Weights of a small mixture-of-experts language model, trained from scratch on English Wikipedia.
Experts: 160 experts in each of 10 layers, 64 GELU neurons an expert, 8 picks a token, a softmax router.
Below are experts of layer 4 (counted from 0) of a mixture-of-experts language model. Rows are named router (the router's row for the expert), down (a neuron's output weights, with its number) and show model dimensions 0-79. Each number is 200 + 40 x the weight over its row's rms, rounded and kept within 0 to 999.
After each expert's rows: "comes before" lists some tokens at least twice as common just after its tokens as in all text. This comes from a sample of Wikipedia text that the model never trained on. Tokens count by the router's weight.

# expert 55
router,256,156,224,232,192,199,229,209,169,149,235,204,230,153,160,262,170,231,235,198,182,256,148,190,176,95,221,226,178,183,181,161,124,187,143,194,239,217,233,182,238,208,252,242,214,191,230,170,237,153,201,199,191,237,266,178,191,162,257,134,188,236,218,215,230,156,212,192,208,221,210,235,162,266,135,255,165,221,220,213
down0,229,185,180,239,114,239,213,166,205,182,228,203,281,207,216,253,99,235,265,215,182,197,172,214,190,193,244,179,247,201,214,115,177,232,188,187,163,213,242,194,189,215,285,143,213,180,193,195,246,167,249,170,289,158,165,211,224,196,232,186,190,124,260,244,313,222,195,214,237,179,226,250,185,206,156,249,183,243,228,154
comes before: "-", "|", "=", "The", "In", " -"

# expert 112
router,144,239,232,264,206,208,139,96,130,147,205,258,156,211,161,236,201,217,237,239,207,233,182,218,240,280,252,155,187,210,155,292,210,245,278,186,174,188,219,170,167,182,155,225,155,195,221,180,202,265,185,197,208,245,168,202,169,158,190,183,198,210,278,246,194,177,156,203,150,194,155,195,247,125,144,219,215,215,214,235
down0,200,173,180,192,186,172,214,172,214,189,230,164,218,180,205,112,189,163,137,178,208,229,103,256,154,184,234,201,175,241,222,154,205,188,248,154,240,200,172,139,201,229,241,199,221,235,184,197,264,178,212,224,190,125,216,247,194,235,272,280,196,102,222,281,171,322,202,172,210,196,174,132,221,214,181,168,200,136,231,218
comes before: ",", " of", " and", " (", " in", "\""

# expert 21
router,188,221,140,252,218,188,163,186,171,199,133,144,138,213,148,216,129,246,174,205,184,267,194,213,144,242,218,225,215,147,255,191,258,172,151,169,160,234,260,229,226,173,242,235,186,147,187,218,231,203,168,224,205,245,173,141,187,178,138,261,214,175,178,206,201,264,168,237,254,212,200,228,251,192,178,136,187,199,188,158
down0,250,156,131,179,242,262,146,98,223,223,198,259,209,235,213,250,135,194,185,210,196,232,179,206,244,203,233,241,213,255,116,153,189,193,221,229,214,144,256,102,191,274,229,235,188,171,184,219,210,230,195,204,231,220,173,221,238,207,212,224,220,174,185,180,198,209,227,165,248,277,237,164,200,169,253,283,198,167,267,171
comes before: " to", " the", " by", " in", " that", " with"

# expert 7
router,186,200,217,147,266,229,174,224,152,239,216,194,256,187,203,164,177,214,246,145,227,160,237,193,120,162,218,165,197,162,165,205,125,250,158,212,228,247,166,136,205,261,227,206,248,181,164,194,210,160,200,152,188,233,215,202,241,209,293,147,143,166,175,204,247,305,246,164,225,237,175,203,208,173,144,207,126,254,221,180
down0,189,162,110,282,247,234,206,182,122,203,219,222,196,152,209,254,233,173,199,195,225,246,218,219,263,245,151,172,234,117,200,211,312,233,132,222,152,236,155,180,144,239,141,233,151,200,191,217,190,248,180,166,191,210,228,173,119,148,80,189,272,234,237,164,260,272,239,224,165,171,247,205,140,237,182,201,200,205,273,269
comes before: "  ", "\n", " \"", " 1", " 0", " 2"

# expert 86
router,250,149,170,164,188,218,144,160,190,193,181,144,209,212,238,238,238,197,117,208,160,130,217,201,289,211,236,169,172,195,173,202,242,170,241,200,156,219,138,114,136,249,171,165,183,204,147,180,203,152,144,149,223,170,186,249,213,273,200,171,211,163,174,171,244,219,190,191,164,131,183,236,173,135,216,186,177,266,219,154
down0,258,225,211,224,244,215,161,149,195,189,207,176,144,223,277,147,181,132,191,164,192,209,202,237,181,158,203,209,157,215,209,119,207,264,170,229,211,238,214,271,204,233,167,146,158,166,138,187,151,251,238,248,157,234,125,186,234,224,196,282,295,176,171,223,189,167,163,164,199,203,143,117,178,208,201,227,189,252,250,145
comes before: ":", " |", " of", " JPL", " name", " ·"

# expert 111
router,200,210,242,176,233,243,172,197,179,194,241,267,204,217,234,142,213,245,252,180,119,146,219,215,208,261,148,193,232,162,199,151,246,146,185,184,171,203,145,243,197,219,202,167,198,215,143,208,224,249,163,175,152,236,256,190,194,257,156,160,208,174,206,226,274,192,241,155,170,238,162,149,243,190,239,208,160,263,241,176
down0,194,132,226,194,97,181,196,233,245,180,205,187,155,293,246,183,193,184,199,125,234,174,133,194,187,173,180,128,217,176,99,181,149,203,159,134,238,167,215,179,207,193,164,207,219,220,243,191,240,147,170,127,157,157,178,156,244,148,198,198,175,219,206,153,178,139,227,250,229,219,237,203,228,138,170,198,189,125,195,183
comes before: " |", " 0", "\n", " +", " (", " 7"

# expert 31
router,136,236,208,259,233,259,186,260,215,190,221,255,149,203,105,233,192,175,218,144,185,204,237,151,222,165,188,158,125,193,205,228,208,253,226,202,160,191,201,213,130,208,253,199,181,173,191,190,228,244,200,223,224,259,159,148,215,284,204,217,206,231,257,234,180,235,181,144,197,283,203,215,199,141,183,160,181,189,233,176
down0,195,261,171,229,204,233,220,185,306,163,180,273,285,196,178,205,241,229,261,219,237,223,185,201,195,202,238,238,258,243,211,256,179,238,177,216,193,193,154,144,139,169,245,192,232,226,199,254,216,245,270,171,253,175,240,195,175,193,251,155,232,156,158,215,238,264,202,296,186,217,196,194,199,238,230,224,231,173,180,259
comes before: ",", " of", " and", " in", " from", " to"

# expert 20
router,257,187,241,253,228,230,196,183,180,241,229,124,237,193,239,264,190,160,173,157,158,178,135,194,247,196,211,169,173,177,183,175,153,242,203,150,213,160,234,157,178,214,157,171,240,211,130,165,198,216,218,164,166,171,166,197,181,201,233,275,154,223,147,276,247,172,202,217,191,212,145,231,227,266,222,221,266,232,231,93
down0,123,178,226,194,216,197,202,181,127,172,189,128,275,184,242,161,176,173,127,219,215,185,155,161,178,186,229,213,227,179,187,176,202,219,177,144,215,231,225,184,207,150,185,228,233,207,150,251,187,189,214,174,278,222,250,219,246,279,213,163,275,190,206,246,191,154,202,227,131,252,138,253,204,208,153,195,225,150,310,264
comes before: "\n", ",", ".", "\n\n", " he", " ISBN"

# expert 157
router,160,216,166,182,175,209,268,232,160,155,207,189,192,244,224,147,162,188,202,191,186,226,275,268,144,108,182,178,277,171,157,227,135,248,132,212,177,213,151,155,222,239,233,157,206,181,184,216,136,246,152,173,176,192,284,228,232,227,204,151,145,157,168,217,232,211,169,170,189,256,153,234,217,133,171,221,156,236,210,240
down0,245,219,255,169,197,198,208,197,95,179,203,235,210,234,124,176,270,240,218,217,260,188,245,224,122,279,258,144,167,241,190,194,227,148,207,202,249,218,189,153,227,199,212,140,209,263,216,199,110,269,199,196,176,202,232,134,204,128,240,234,176,171,180,169,220,211,189,199,203,202,179,120,129,169,154,241,114,281,259,180
comes before: "  ", " 1", " 0", " 2", " 3", " Team"

# expert 61
router,261,256,216,175,246,199,188,211,204,214,243,165,271,169,114,191,235,134,253,227,166,162,252,183,153,239,149,158,154,170,148,156,266,212,217,224,288,258,282,189,175,193,205,158,222,182,209,206,242,161,152,226,254,220,190,235,164,257,274,219,181,250,194,202,240,181,198,204,197,129,163,226,169,229,163,227,160,264,227,224
down0,229,257,106,196,182,208,249,124,273,188,216,150,197,262,201,181,234,216,157,174,156,139,170,209,170,227,218,234,176,168,193,121,151,227,224,260,186,138,210,207,192,177,202,179,189,260,200,204,139,149,238,169,242,167,187,127,162,227,124,230,226,232,126,257,181,194,226,206,133,192,184,174,194,220,203,215,145,205,191,196
comes before: "\n\n", " The", " He", " In", " It", "S"

# expert 67
router,232,148,238,255,132,184,194,295,286,148,247,171,233,145,254,195,267,219,245,139,153,208,204,178,238,169,144,186,271,155,238,274,169,191,121,196,182,148,276,183,234,205,226,131,155,176,149,152,222,168,177,190,124,212,202,167,211,223,144,154,177,212,210,186,229,165,142,141,191,177,180,220,200,241,175,246,174,236,234,198
down0,176,222,183,209,187,186,147,287,159,191,184,127,157,211,211,197,190,232,215,210,278,257,160,157,238,151,209,166,98,175,144,247,202,140,167,198,163,187,277,228,192,176,198,212,90,226,188,124,196,157,172,177,199,209,214,181,186,234,190,291,130,187,211,195,237,246,207,218,176,172,166,159,184,201,205,243,182,236,310,175
comes before: "|", "-", "The", "In", "An", "Source"

# expert 142
router,170,187,284,230,165,222,224,176,181,200,201,229,202,212,180,242,202,196,214,164,139,178,257,222,157,214,240,212,157,252,165,158,147,137,212,275,177,189,170,228,266,230,112,218,221,164,173,201,193,194,207,151,231,264,159,188,189,176,183,171,143,172,211,144,270,186,186,212,208,228,135,165,207,254,291,138,210,185,206,179
down0,176,190,208,197,161,236,199,167,153,172,221,154,242,199,175,138,172,204,269,218,176,196,190,209,294,184,268,159,188,239,179,170,161,151,229,127,207,283,161,201,112,230,143,235,202,149,131,195,219,187,200,153,156,212,114,252,206,194,201,201,218,212,201,303,203,253,216,169,152,206,191,216,184,219,184,175,219,180,183,227
comes before: ",", "a", " (", "e", "i", "o"

# expert 5
router,161,209,226,230,123,192,199,187,214,178,156,200,207,220,188,203,179,175,129,181,194,242,197,197,139,249,211,198,175,212,264,190,235,203,164,208,242,218,190,210,325,156,214,193,189,173,192,191,205,186,286,204,286,214,200,137,194,227,199,208,173,161,288,225,193,237,161,245,214,184,288,213,213,171,115,138,235,177,206,236
down0,185,150,210,239,180,207,112,97,179,155,228,145,154,166,229,225,192,213,215,158,244,192,178,219,254,167,194,248,198,209,220,137,197,107,259,234,220,206,223,248,176,168,247,205,165,235,246,206,190,279,176,189,304,114,189,180,224,254,157,238,171,184,180,187,209,207,201,245,220,177,176,200,157,78,185,198,244,224,236,162
comes before: "s", "ly", "d", " as", " to", " of"

# expert 108
router,213,186,240,209,265,233,170,207,134,154,186,215,240,177,219,140,143,105,258,171,180,252,180,189,206,201,259,180,157,141,125,175,199,265,171,200,259,199,249,165,153,175,220,236,287,141,212,177,227,164,241,197,136,177,151,246,178,184,265,259,132,235,157,201,160,110,151,170,180,215,232,199,157,240,180,240,179,200,255,165
down0,239,175,236,245,216,213,190,266,239,233,197,240,209,179,239,171,182,240,188,161,176,235,267,303,142,196,238,236,211,160,191,186,113,198,210,233,245,138,175,185,124,147,222,212,161,195,192,259,270,225,271,191,209,262,200,201,234,283,217,228,217,237,183,208,194,223,212,171,235,172,172,230,199,211,189,218,203,272,326,231
comes before: " and", " which", " the", " but", " he", "000"

# expert 0
router,179,234,213,261,236,207,224,201,180,250,259,169,200,177,226,139,276,211,253,176,185,127,191,140,250,167,223,169,148,122,177,242,188,188,248,252,212,215,184,188,196,186,212,230,171,179,168,211,243,137,196,142,141,242,113,195,242,236,201,262,151,228,185,240,293,198,229,147,142,213,193,187,138,183,148,190,201,211,243,140
down0,116,284,192,161,187,205,193,209,151,246,168,239,227,229,134,182,185,180,242,159,107,187,264,281,166,241,265,210,210,238,204,232,205,220,261,144,152,225,197,178,201,257,182,203,235,186,214,196,159,254,211,217,252,194,263,209,180,206,193,222,186,150,184,201,182,265,167,224,144,171,238,254,183,166,233,181,154,143,195,193
comes before: "\n", "  ", "–", ")", " 1", " 0"

# expert 92
router,203,168,256,188,267,191,188,239,167,212,235,200,253,238,195,155,124,122,286,231,162,173,260,168,213,187,200,192,171,157,161,177,142,241,206,200,224,192,226,219,143,197,178,186,252,143,193,134,224,158,258,146,191,248,145,178,198,179,282,198,140,288,140,211,172,164,139,129,180,261,231,166,224,228,193,250,93,231,260,105
down0,190,141,247,228,162,183,174,120,142,232,205,213,201,163,88,214,187,207,220,212,220,250,233,271,187,213,202,112,188,154,146,211,211,132,213,162,196,223,220,190,129,208,195,151,209,245,275,223,207,177,240,219,184,200,251,220,191,230,233,179,105,222,216,216,206,166,241,96,196,195,236,219,169,234,209,190,202,276,229,255
comes before: " he", " and", " the", " which", " a", " who"

# expert 15
router,146,274,210,249,134,208,188,151,192,233,178,189,174,218,251,141,225,210,190,153,204,203,173,202,279,205,200,178,189,189,188,171,211,170,190,184,164,143,244,222,174,177,235,198,149,218,144,273,215,256,180,239,251,241,211,183,161,148,151,229,212,152,199,245,192,259,169,199,193,202,130,267,217,115,220,252,211,227,209,165
down0,169,238,193,182,135,270,203,179,214,133,139,188,199,247,239,159,192,238,168,264,207,206,197,194,214,205,254,186,152,243,174,91,197,203,164,256,170,242,160,192,199,233,261,183,174,265,229,192,160,225,254,223,208,262,213,240,230,190,170,219,183,237,189,251,131,133,153,177,193,229,235,176,190,237,148,107,197,160,264,241
comes before: " by", " to", " in", " with", " of", "d"

# expert 38
router,193,152,179,224,237,149,189,283,228,208,214,174,213,233,244,236,231,251,185,233,241,148,190,256,209,154,159,161,213,173,162,177,250,153,115,245,144,245,315,229,221,168,133,207,175,143,180,144,244,168,166,131,178,197,180,166,218,184,132,166,209,134,215,268,268,225,174,214,184,110,201,185,200,177,245,181,147,171,202,157
down0,239,175,230,212,270,268,147,224,208,237,256,219,251,162,232,247,241,160,269,180,158,243,160,245,188,236,222,184,196,252,223,196,250,285,138,183,265,110,262,188,161,194,284,202,230,238,186,174,274,214,208,232,258,276,185,166,186,168,179,200,196,216,135,169,202,202,198,183,162,249,162,219,200,295,256,241,191,132,183,179
comes before: " the", " a", " to", "ed", " in", " by"

# expert 26
router,171,153,182,237,268,148,144,203,199,183,225,162,194,140,215,254,191,228,147,223,253,216,186,256,224,160,225,195,268,145,188,148,211,231,146,205,136,187,292,184,178,211,147,174,103,219,180,194,291,166,129,203,228,241,177,185,266,151,215,226,188,165,196,171,209,212,150,258,145,166,206,243,203,220,197,137,160,133,165,207
down0,208,204,229,121,201,191,203,190,259,288,165,210,184,268,184,195,141,189,195,260,188,198,260,165,114,227,197,225,202,154,238,136,226,172,239,230,227,198,197,183,228,237,167,172,191,187,206,181,279,203,204,147,151,239,246,199,182,183,172,146,180,155,220,222,134,225,274,235,246,208,192,254,236,263,245,154,216,188,201,169
comes before: " a", " the", " in", " to", " by", " as"

# expert 123
router,251,119,218,130,247,187,261,211,176,169,247,222,188,282,211,274,197,210,130,160,161,128,101,273,174,221,206,175,268,254,246,185,254,213,169,153,246,223,205,164,242,213,164,206,203,167,224,178,195,187,199,172,196,71,172,222,241,192,176,169,174,238,117,220,191,228,192,138,173,227,190,260,164,163,171,204,171,258,199,216
down0,192,187,272,200,173,182,217,165,224,226,206,299,195,132,176,213,198,228,187,219,211,211,189,179,217,226,174,162,224,270,175,192,167,167,199,141,166,110,111,209,203,230,182,203,176,230,221,200,178,184,167,196,214,246,134,263,223,200,200,192,168,194,162,200,239,209,236,197,201,116,145,207,151,174,225,196,227,210,261,214
comes before: ":", "=", " by", " |", "\n", " information"

# expert 33
router,180,220,213,229,202,223,224,192,222,248,274,196,226,191,262,170,275,240,223,202,164,150,159,166,241,151,220,171,117,116,152,250,143,214,227,230,220,194,196,224,153,186,193,207,204,194,145,162,269,128,169,153,152,253,114,184,253,238,219,268,195,210,190,247,249,203,194,201,184,181,171,189,153,224,197,207,228,220,237,146
down0,172,217,175,284,198,248,175,149,205,259,240,203,186,222,189,140,195,192,174,213,238,229,212,187,213,234,269,227,196,182,166,118,209,197,198,187,178,242,238,262,222,191,262,276,199,265,240,191,112,175,223,182,219,208,172,189,249,184,190,227,211,208,139,161,255,138,293,245,149,170,213,226,208,237,223,179,214,146,235,227
comes before: ".", ",", "–", "\n", ")", "N"

# expert 85
router,189,182,181,164,152,202,137,152,192,191,207,208,190,230,247,170,178,168,212,191,147,179,176,248,282,177,151,181,211,225,145,222,215,193,137,217,197,209,187,181,191,248,142,164,157,171,134,156,216,198,132,203,229,193,202,169,204,221,193,193,276,218,135,230,232,209,189,156,187,230,256,274,198,158,254,182,147,254,182,190
down0,204,134,111,246,198,168,136,185,193,234,170,207,181,198,164,234,125,183,130,196,161,226,262,220,138,211,202,191,151,158,169,253,200,181,176,202,208,227,198,180,244,266,168,110,306,227,141,268,196,158,189,222,153,151,249,217,173,144,226,211,142,224,226,166,194,189,239,237,182,156,154,218,202,243,181,177,185,204,240,194
comes before: ":", " |", "-", "\n", " –", " ("

# expert 64
router,286,150,189,224,181,228,216,220,178,185,156,173,202,140,145,170,252,247,257,184,141,262,168,158,195,133,149,186,158,236,180,205,244,225,145,209,278,235,261,161,236,226,110,137,161,192,200,176,168,269,198,219,179,183,252,183,201,224,255,154,157,276,173,187,230,127,212,130,157,227,149,211,207,166,175,229,167,210,196,229
down0,114,156,208,247,205,227,160,188,198,153,148,239,212,161,186,255,238,152,153,107,174,225,170,179,201,177,191,143,163,228,253,199,156,137,224,275,228,132,224,130,163,226,265,217,137,179,234,223,134,226,200,167,186,262,247,196,151,220,173,189,195,246,190,179,157,145,183,153,245,206,200,209,174,96,183,197,181,258,288,129
comes before: "=", "|", "The", "-", "In", "On"

# expert 94
router,110,216,227,253,215,205,181,219,214,169,211,266,220,224,226,190,217,247,255,138,233,134,166,193,170,136,240,162,247,219,188,291,256,204,272,233,213,269,194,190,98,165,218,233,90,150,206,161,231,175,88,196,232,227,200,216,185,182,169,145,217,173,259,240,231,201,233,135,138,179,173,246,203,169,196,192,203,203,228,201
down0,223,198,196,163,222,137,162,197,185,201,192,200,239,160,156,168,259,229,201,245,204,240,183,247,282,236,225,231,243,262,183,152,222,195,162,213,136,126,249,203,218,240,236,247,204,175,220,162,255,211,230,255,182,193,208,170,160,196,175,231,231,100,204,244,228,286,216,218,143,135,181,197,226,153,192,153,205,246,165,142
comes before: "-", "|", "ion", "raph", "ch", "ic"

# expert 129
router,166,184,207,157,155,253,137,253,252,205,224,223,280,201,188,235,196,147,257,216,172,162,220,133,164,147,159,136,201,213,165,218,236,205,137,228,174,192,204,225,218,266,177,230,166,146,244,249,227,139,129,290,229,220,202,178,157,197,239,181,153,251,195,236,266,173,212,147,200,165,170,198,173,194,236,199,147,230,236,182
down0,224,214,221,161,157,186,154,163,190,231,158,214,188,209,198,215,240,215,269,161,215,187,216,144,194,170,240,146,98,252,151,274,212,315,194,220,179,267,184,198,218,216,159,150,182,125,206,151,227,141,260,244,270,146,204,248,203,257,239,154,217,168,204,141,162,224,188,265,205,209,137,207,209,172,181,218,148,274,171,230
comes before: ")", " |", "{", "P", "N", "L"

# expert 14
router,247,181,184,146,182,216,138,192,209,177,289,159,160,154,209,168,229,166,159,177,229,209,137,197,241,148,203,201,224,163,145,165,186,143,231,185,213,260,198,186,197,218,147,212,228,204,171,124,163,202,243,150,184,163,168,159,265,237,202,235,200,185,209,161,195,204,176,228,184,126,272,246,141,161,206,192,286,256,198,149
down0,194,231,124,180,242,237,214,198,228,175,231,128,254,198,257,188,115,255,158,226,174,208,208,223,196,200,228,201,166,162,133,109,238,230,226,140,181,165,273,180,102,195,172,234,175,227,140,207,176,119,122,159,217,223,178,250,228,170,168,157,123,203,226,239,169,207,198,159,245,262,152,168,207,128,196,182,189,177,205,267
comes before: " of", " to", " in", " by", " for", " as"

# expert 97
router,167,227,208,221,221,238,222,176,195,216,239,194,224,241,197,159,289,212,152,165,193,217,248,182,216,156,220,173,235,160,224,302,222,249,267,170,120,201,171,251,204,190,266,214,190,203,137,216,237,133,244,183,113,217,198,152,207,232,145,163,201,158,188,270,151,205,236,135,174,260,220,169,154,153,212,172,220,247,238,189
down0,195,230,249,201,187,178,196,169,190,222,171,192,201,194,177,163,156,222,239,233,258,251,202,235,251,253,201,200,165,263,145,210,198,180,153,169,125,160,115,204,270,207,174,195,169,176,142,180,236,239,204,231,250,225,165,175,187,215,315,190,219,153,252,219,187,260,254,171,162,305,216,229,255,236,234,217,220,175,74,212
comes before: " |", "|", "%", ";", "ki", "n"

# expert 141
router,171,209,251,226,188,227,193,192,248,167,181,125,238,191,203,178,282,236,216,156,151,192,219,169,215,189,186,160,173,170,164,204,210,217,259,224,141,229,199,209,200,194,188,145,179,202,160,188,270,193,161,182,181,248,216,233,219,229,127,157,139,167,201,211,221,175,212,140,145,169,121,181,125,192,213,180,225,255,238,172
down0,161,262,192,196,202,187,235,215,231,234,216,153,196,171,180,152,204,190,185,197,205,101,227,117,207,221,201,258,169,239,211,205,170,186,161,205,203,191,131,191,179,150,190,187,211,211,201,237,164,126,165,189,155,238,245,68,222,246,262,221,218,154,132,124,180,242,277,244,178,237,248,219,235,183,232,228,142,189,220,237
comes before: " |", "|", "wat", " ·", " also", ";"

# expert 78
router,201,213,204,178,226,211,252,152,219,201,206,212,176,240,275,181,228,220,171,139,131,173,154,222,181,164,240,183,206,186,175,150,178,156,230,216,245,263,228,144,241,216,159,197,240,250,182,163,202,165,231,176,139,156,187,249,233,277,189,113,182,214,111,251,215,228,244,180,161,140,209,269,144,132,193,246,188,256,224,190
down0,186,205,299,242,256,225,176,155,149,183,143,229,165,182,152,144,223,266,228,143,209,235,203,190,197,256,195,149,182,243,158,218,219,170,150,228,161,131,215,139,209,195,192,140,179,207,145,223,169,222,160,225,156,216,236,268,208,139,167,218,207,189,182,254,189,204,188,258,208,166,123,217,208,185,153,196,206,202,259,159
comes before: " |", ":", "|", " medal", "–", " \""

# expert 1
router,172,194,227,196,177,165,163,206,145,205,240,203,223,156,124,153,242,228,210,166,243,196,232,202,184,183,165,156,244,151,179,220,134,268,271,149,204,227,152,163,167,226,219,181,215,181,148,173,174,170,182,162,198,179,225,180,191,219,233,231,142,149,250,245,215,259,208,148,166,202,140,198,235,170,177,256,187,258,237,149
down0,231,205,215,177,195,231,181,240,217,202,171,191,216,166,233,161,179,169,191,156,176,161,138,202,273,261,246,140,165,185,188,245,316,121,145,204,198,237,168,260,193,153,168,201,138,183,193,208,194,223,199,224,264,169,187,231,172,190,253,137,214,174,207,272,215,150,208,239,132,207,155,221,184,224,197,159,195,289,206,195
comes before: "\n", "  ", " 0", " 1", " 2", " 3"

# expert 109
router,198,275,235,188,144,252,177,147,205,203,136,187,279,231,270,162,195,225,134,170,196,196,204,146,197,218,178,160,114,218,226,237,242,196,216,252,193,243,234,162,247,159,179,227,151,220,205,148,205,172,209,259,192,255,236,164,271,236,221,151,186,144,173,247,151,255,128,190,176,172,199,269,204,237,228,282,204,210,237,229
down0,241,197,189,194,195,196,245,231,242,197,195,247,225,215,227,239,103,221,283,201,170,205,232,156,201,217,259,202,141,176,228,123,189,198,258,195,197,220,227,197,178,323,160,216,181,243,190,215,156,220,124,135,216,118,209,258,150,189,252,282,189,219,209,244,254,131,143,174,144,227,165,233,223,146,204,218,201,169,273,212
comes before: "-", "gu", "ren", "de", "ated", "cing"

# expert 3
router,158,258,209,127,166,216,179,185,170,269,165,193,251,258,225,166,144,263,214,157,174,186,241,257,175,193,169,156,224,254,249,182,226,149,128,226,259,180,109,261,244,129,210,210,209,221,239,215,205,192,242,241,219,177,184,241,241,234,230,171,191,198,204,194,160,196,257,172,170,170,246,236,197,168,239,185,181,232,223,192
down0,196,253,209,261,149,214,240,229,152,237,186,145,185,208,227,142,175,226,173,240,208,208,183,177,205,179,234,245,197,246,221,168,147,206,186,264,158,180,172,193,179,207,243,250,230,135,163,189,192,222,188,230,228,192,151,232,165,168,115,196,204,224,226,214,170,233,275,179,148,266,245,138,131,219,113,178,171,261,156,214
comes before: "|", "-", "os", "chn", "i", "á"

# expert 116
router,174,242,219,264,198,221,221,180,172,249,264,207,232,190,263,169,284,232,216,207,187,117,223,146,262,133,226,184,132,105,149,184,151,164,254,261,221,230,194,167,190,184,158,201,199,201,149,203,243,162,170,168,106,213,111,189,248,224,238,259,170,160,176,231,260,162,234,200,168,182,142,202,147,167,169,193,193,237,189,144
down0,221,241,192,156,257,236,263,219,220,196,162,193,217,192,121,161,192,276,201,119,219,209,151,189,193,170,230,224,225,193,193,138,263,259,162,234,227,259,250,165,178,227,281,190,225,168,184,174,109,219,163,193,176,192,190,217,185,159,202,214,261,189,163,240,264,186,208,182,212,190,125,136,190,197,220,186,199,180,212,168
comes before: " |", "\n", ")", " 0", " (", ";"

# expert 37
router,189,197,224,220,229,192,160,235,209,148,242,208,204,178,160,154,167,215,170,189,213,225,186,226,214,181,189,181,167,154,127,257,259,233,119,217,236,183,226,173,167,174,193,205,299,202,248,133,183,207,274,213,153,151,182,219,198,155,165,229,181,167,128,169,210,171,157,175,199,131,209,114,174,251,195,201,193,151,246,202
down0,228,191,172,228,229,204,192,218,168,165,152,143,197,223,202,180,160,186,236,178,196,153,247,249,161,218,164,157,174,308,185,168,172,194,165,232,239,179,159,199,176,176,291,199,235,196,86,205,133,157,154,199,240,136,192,227,217,202,206,208,187,155,237,300,208,137,193,149,205,223,211,208,225,179,217,224,125,167,245,152
comes before: " the", " a", " and", " he", " was", " it"

# expert 13
router,193,157,253,209,222,209,184,139,172,250,208,232,248,183,158,138,192,262,256,178,206,144,217,245,151,132,163,157,234,159,186,217,138,255,211,189,129,233,144,195,173,252,238,149,268,175,192,190,168,161,160,161,177,247,234,246,183,180,181,164,145,134,230,220,213,205,164,152,239,244,152,177,203,245,173,235,158,223,214,165
down0,192,179,278,192,175,231,185,202,157,157,215,171,252,141,280,147,194,261,249,210,158,220,218,226,187,274,156,169,256,170,157,143,216,142,195,163,149,212,177,282,125,180,245,182,192,208,206,197,77,148,237,141,151,256,219,201,144,219,197,173,238,200,231,245,284,240,212,162,203,194,252,155,179,152,176,140,213,217,134,207
comes before: "  ", "\n", " —", " 1", " 3", " 2"

# expert 25
router,203,200,231,252,196,257,182,165,256,247,150,235,242,131,234,217,232,211,224,209,198,169,226,197,136,161,139,202,169,216,132,217,227,221,237,108,223,256,224,214,273,206,208,167,133,229,204,177,190,172,201,188,222,208,146,231,107,218,145,212,218,229,263,287,189,129,203,289,201,263,164,237,136,210,228,251,194,247,195,202
down0,222,141,268,214,197,235,214,183,259,227,178,115,255,138,182,185,121,214,139,191,193,110,216,165,109,195,186,153,227,233,205,213,216,266,187,110,222,199,279,101,221,151,234,161,213,196,198,142,208,159,225,203,188,232,172,208,137,198,210,182,210,182,248,269,133,171,156,195,175,265,155,214,188,142,253,216,225,179,263,212
comes before: "\n\n", " The", "=", " In", " He", " It"

# expert 73
router,175,235,229,174,255,204,180,208,145,214,263,189,198,154,207,142,204,186,211,175,208,151,192,165,231,137,262,149,197,176,152,229,200,100,235,288,176,244,170,194,181,157,181,226,183,225,167,170,174,159,181,113,210,246,127,221,228,221,234,235,197,223,209,189,242,168,205,116,202,209,200,198,242,156,227,249,155,207,257,117
down0,159,138,252,166,251,186,181,137,176,190,199,165,172,191,257,200,99,172,140,254,148,276,280,202,112,250,189,270,200,176,180,216,213,190,175,146,268,261,274,275,209,233,189,208,149,145,229,187,168,203,183,193,279,243,183,210,151,229,178,140,200,127,158,191,185,239,272,198,138,246,166,208,231,180,148,154,187,156,199,185
comes before: " the", " a", " his", " which", " this", " its"

# expert 106
router,240,221,255,131,147,253,181,198,203,195,224,224,250,218,262,200,167,212,173,154,116,200,160,256,276,193,170,172,164,174,194,154,276,145,190,164,273,218,270,200,247,234,194,219,197,151,133,155,192,175,154,172,181,170,177,147,218,187,209,189,205,192,140,221,261,265,196,158,196,132,224,219,203,231,148,247,226,238,200,143
down0,150,226,164,174,185,242,169,170,279,264,212,206,226,248,270,251,237,168,275,236,153,175,201,217,226,218,222,214,240,193,227,219,172,204,164,193,164,173,205,181,171,273,152,170,134,202,207,212,249,173,194,80,144,170,221,223,177,206,266,186,195,201,189,260,264,153,202,172,148,165,191,208,207,226,67,184,176,249,253,186
comes before: " |", "\n", ",", ";", ":", "1"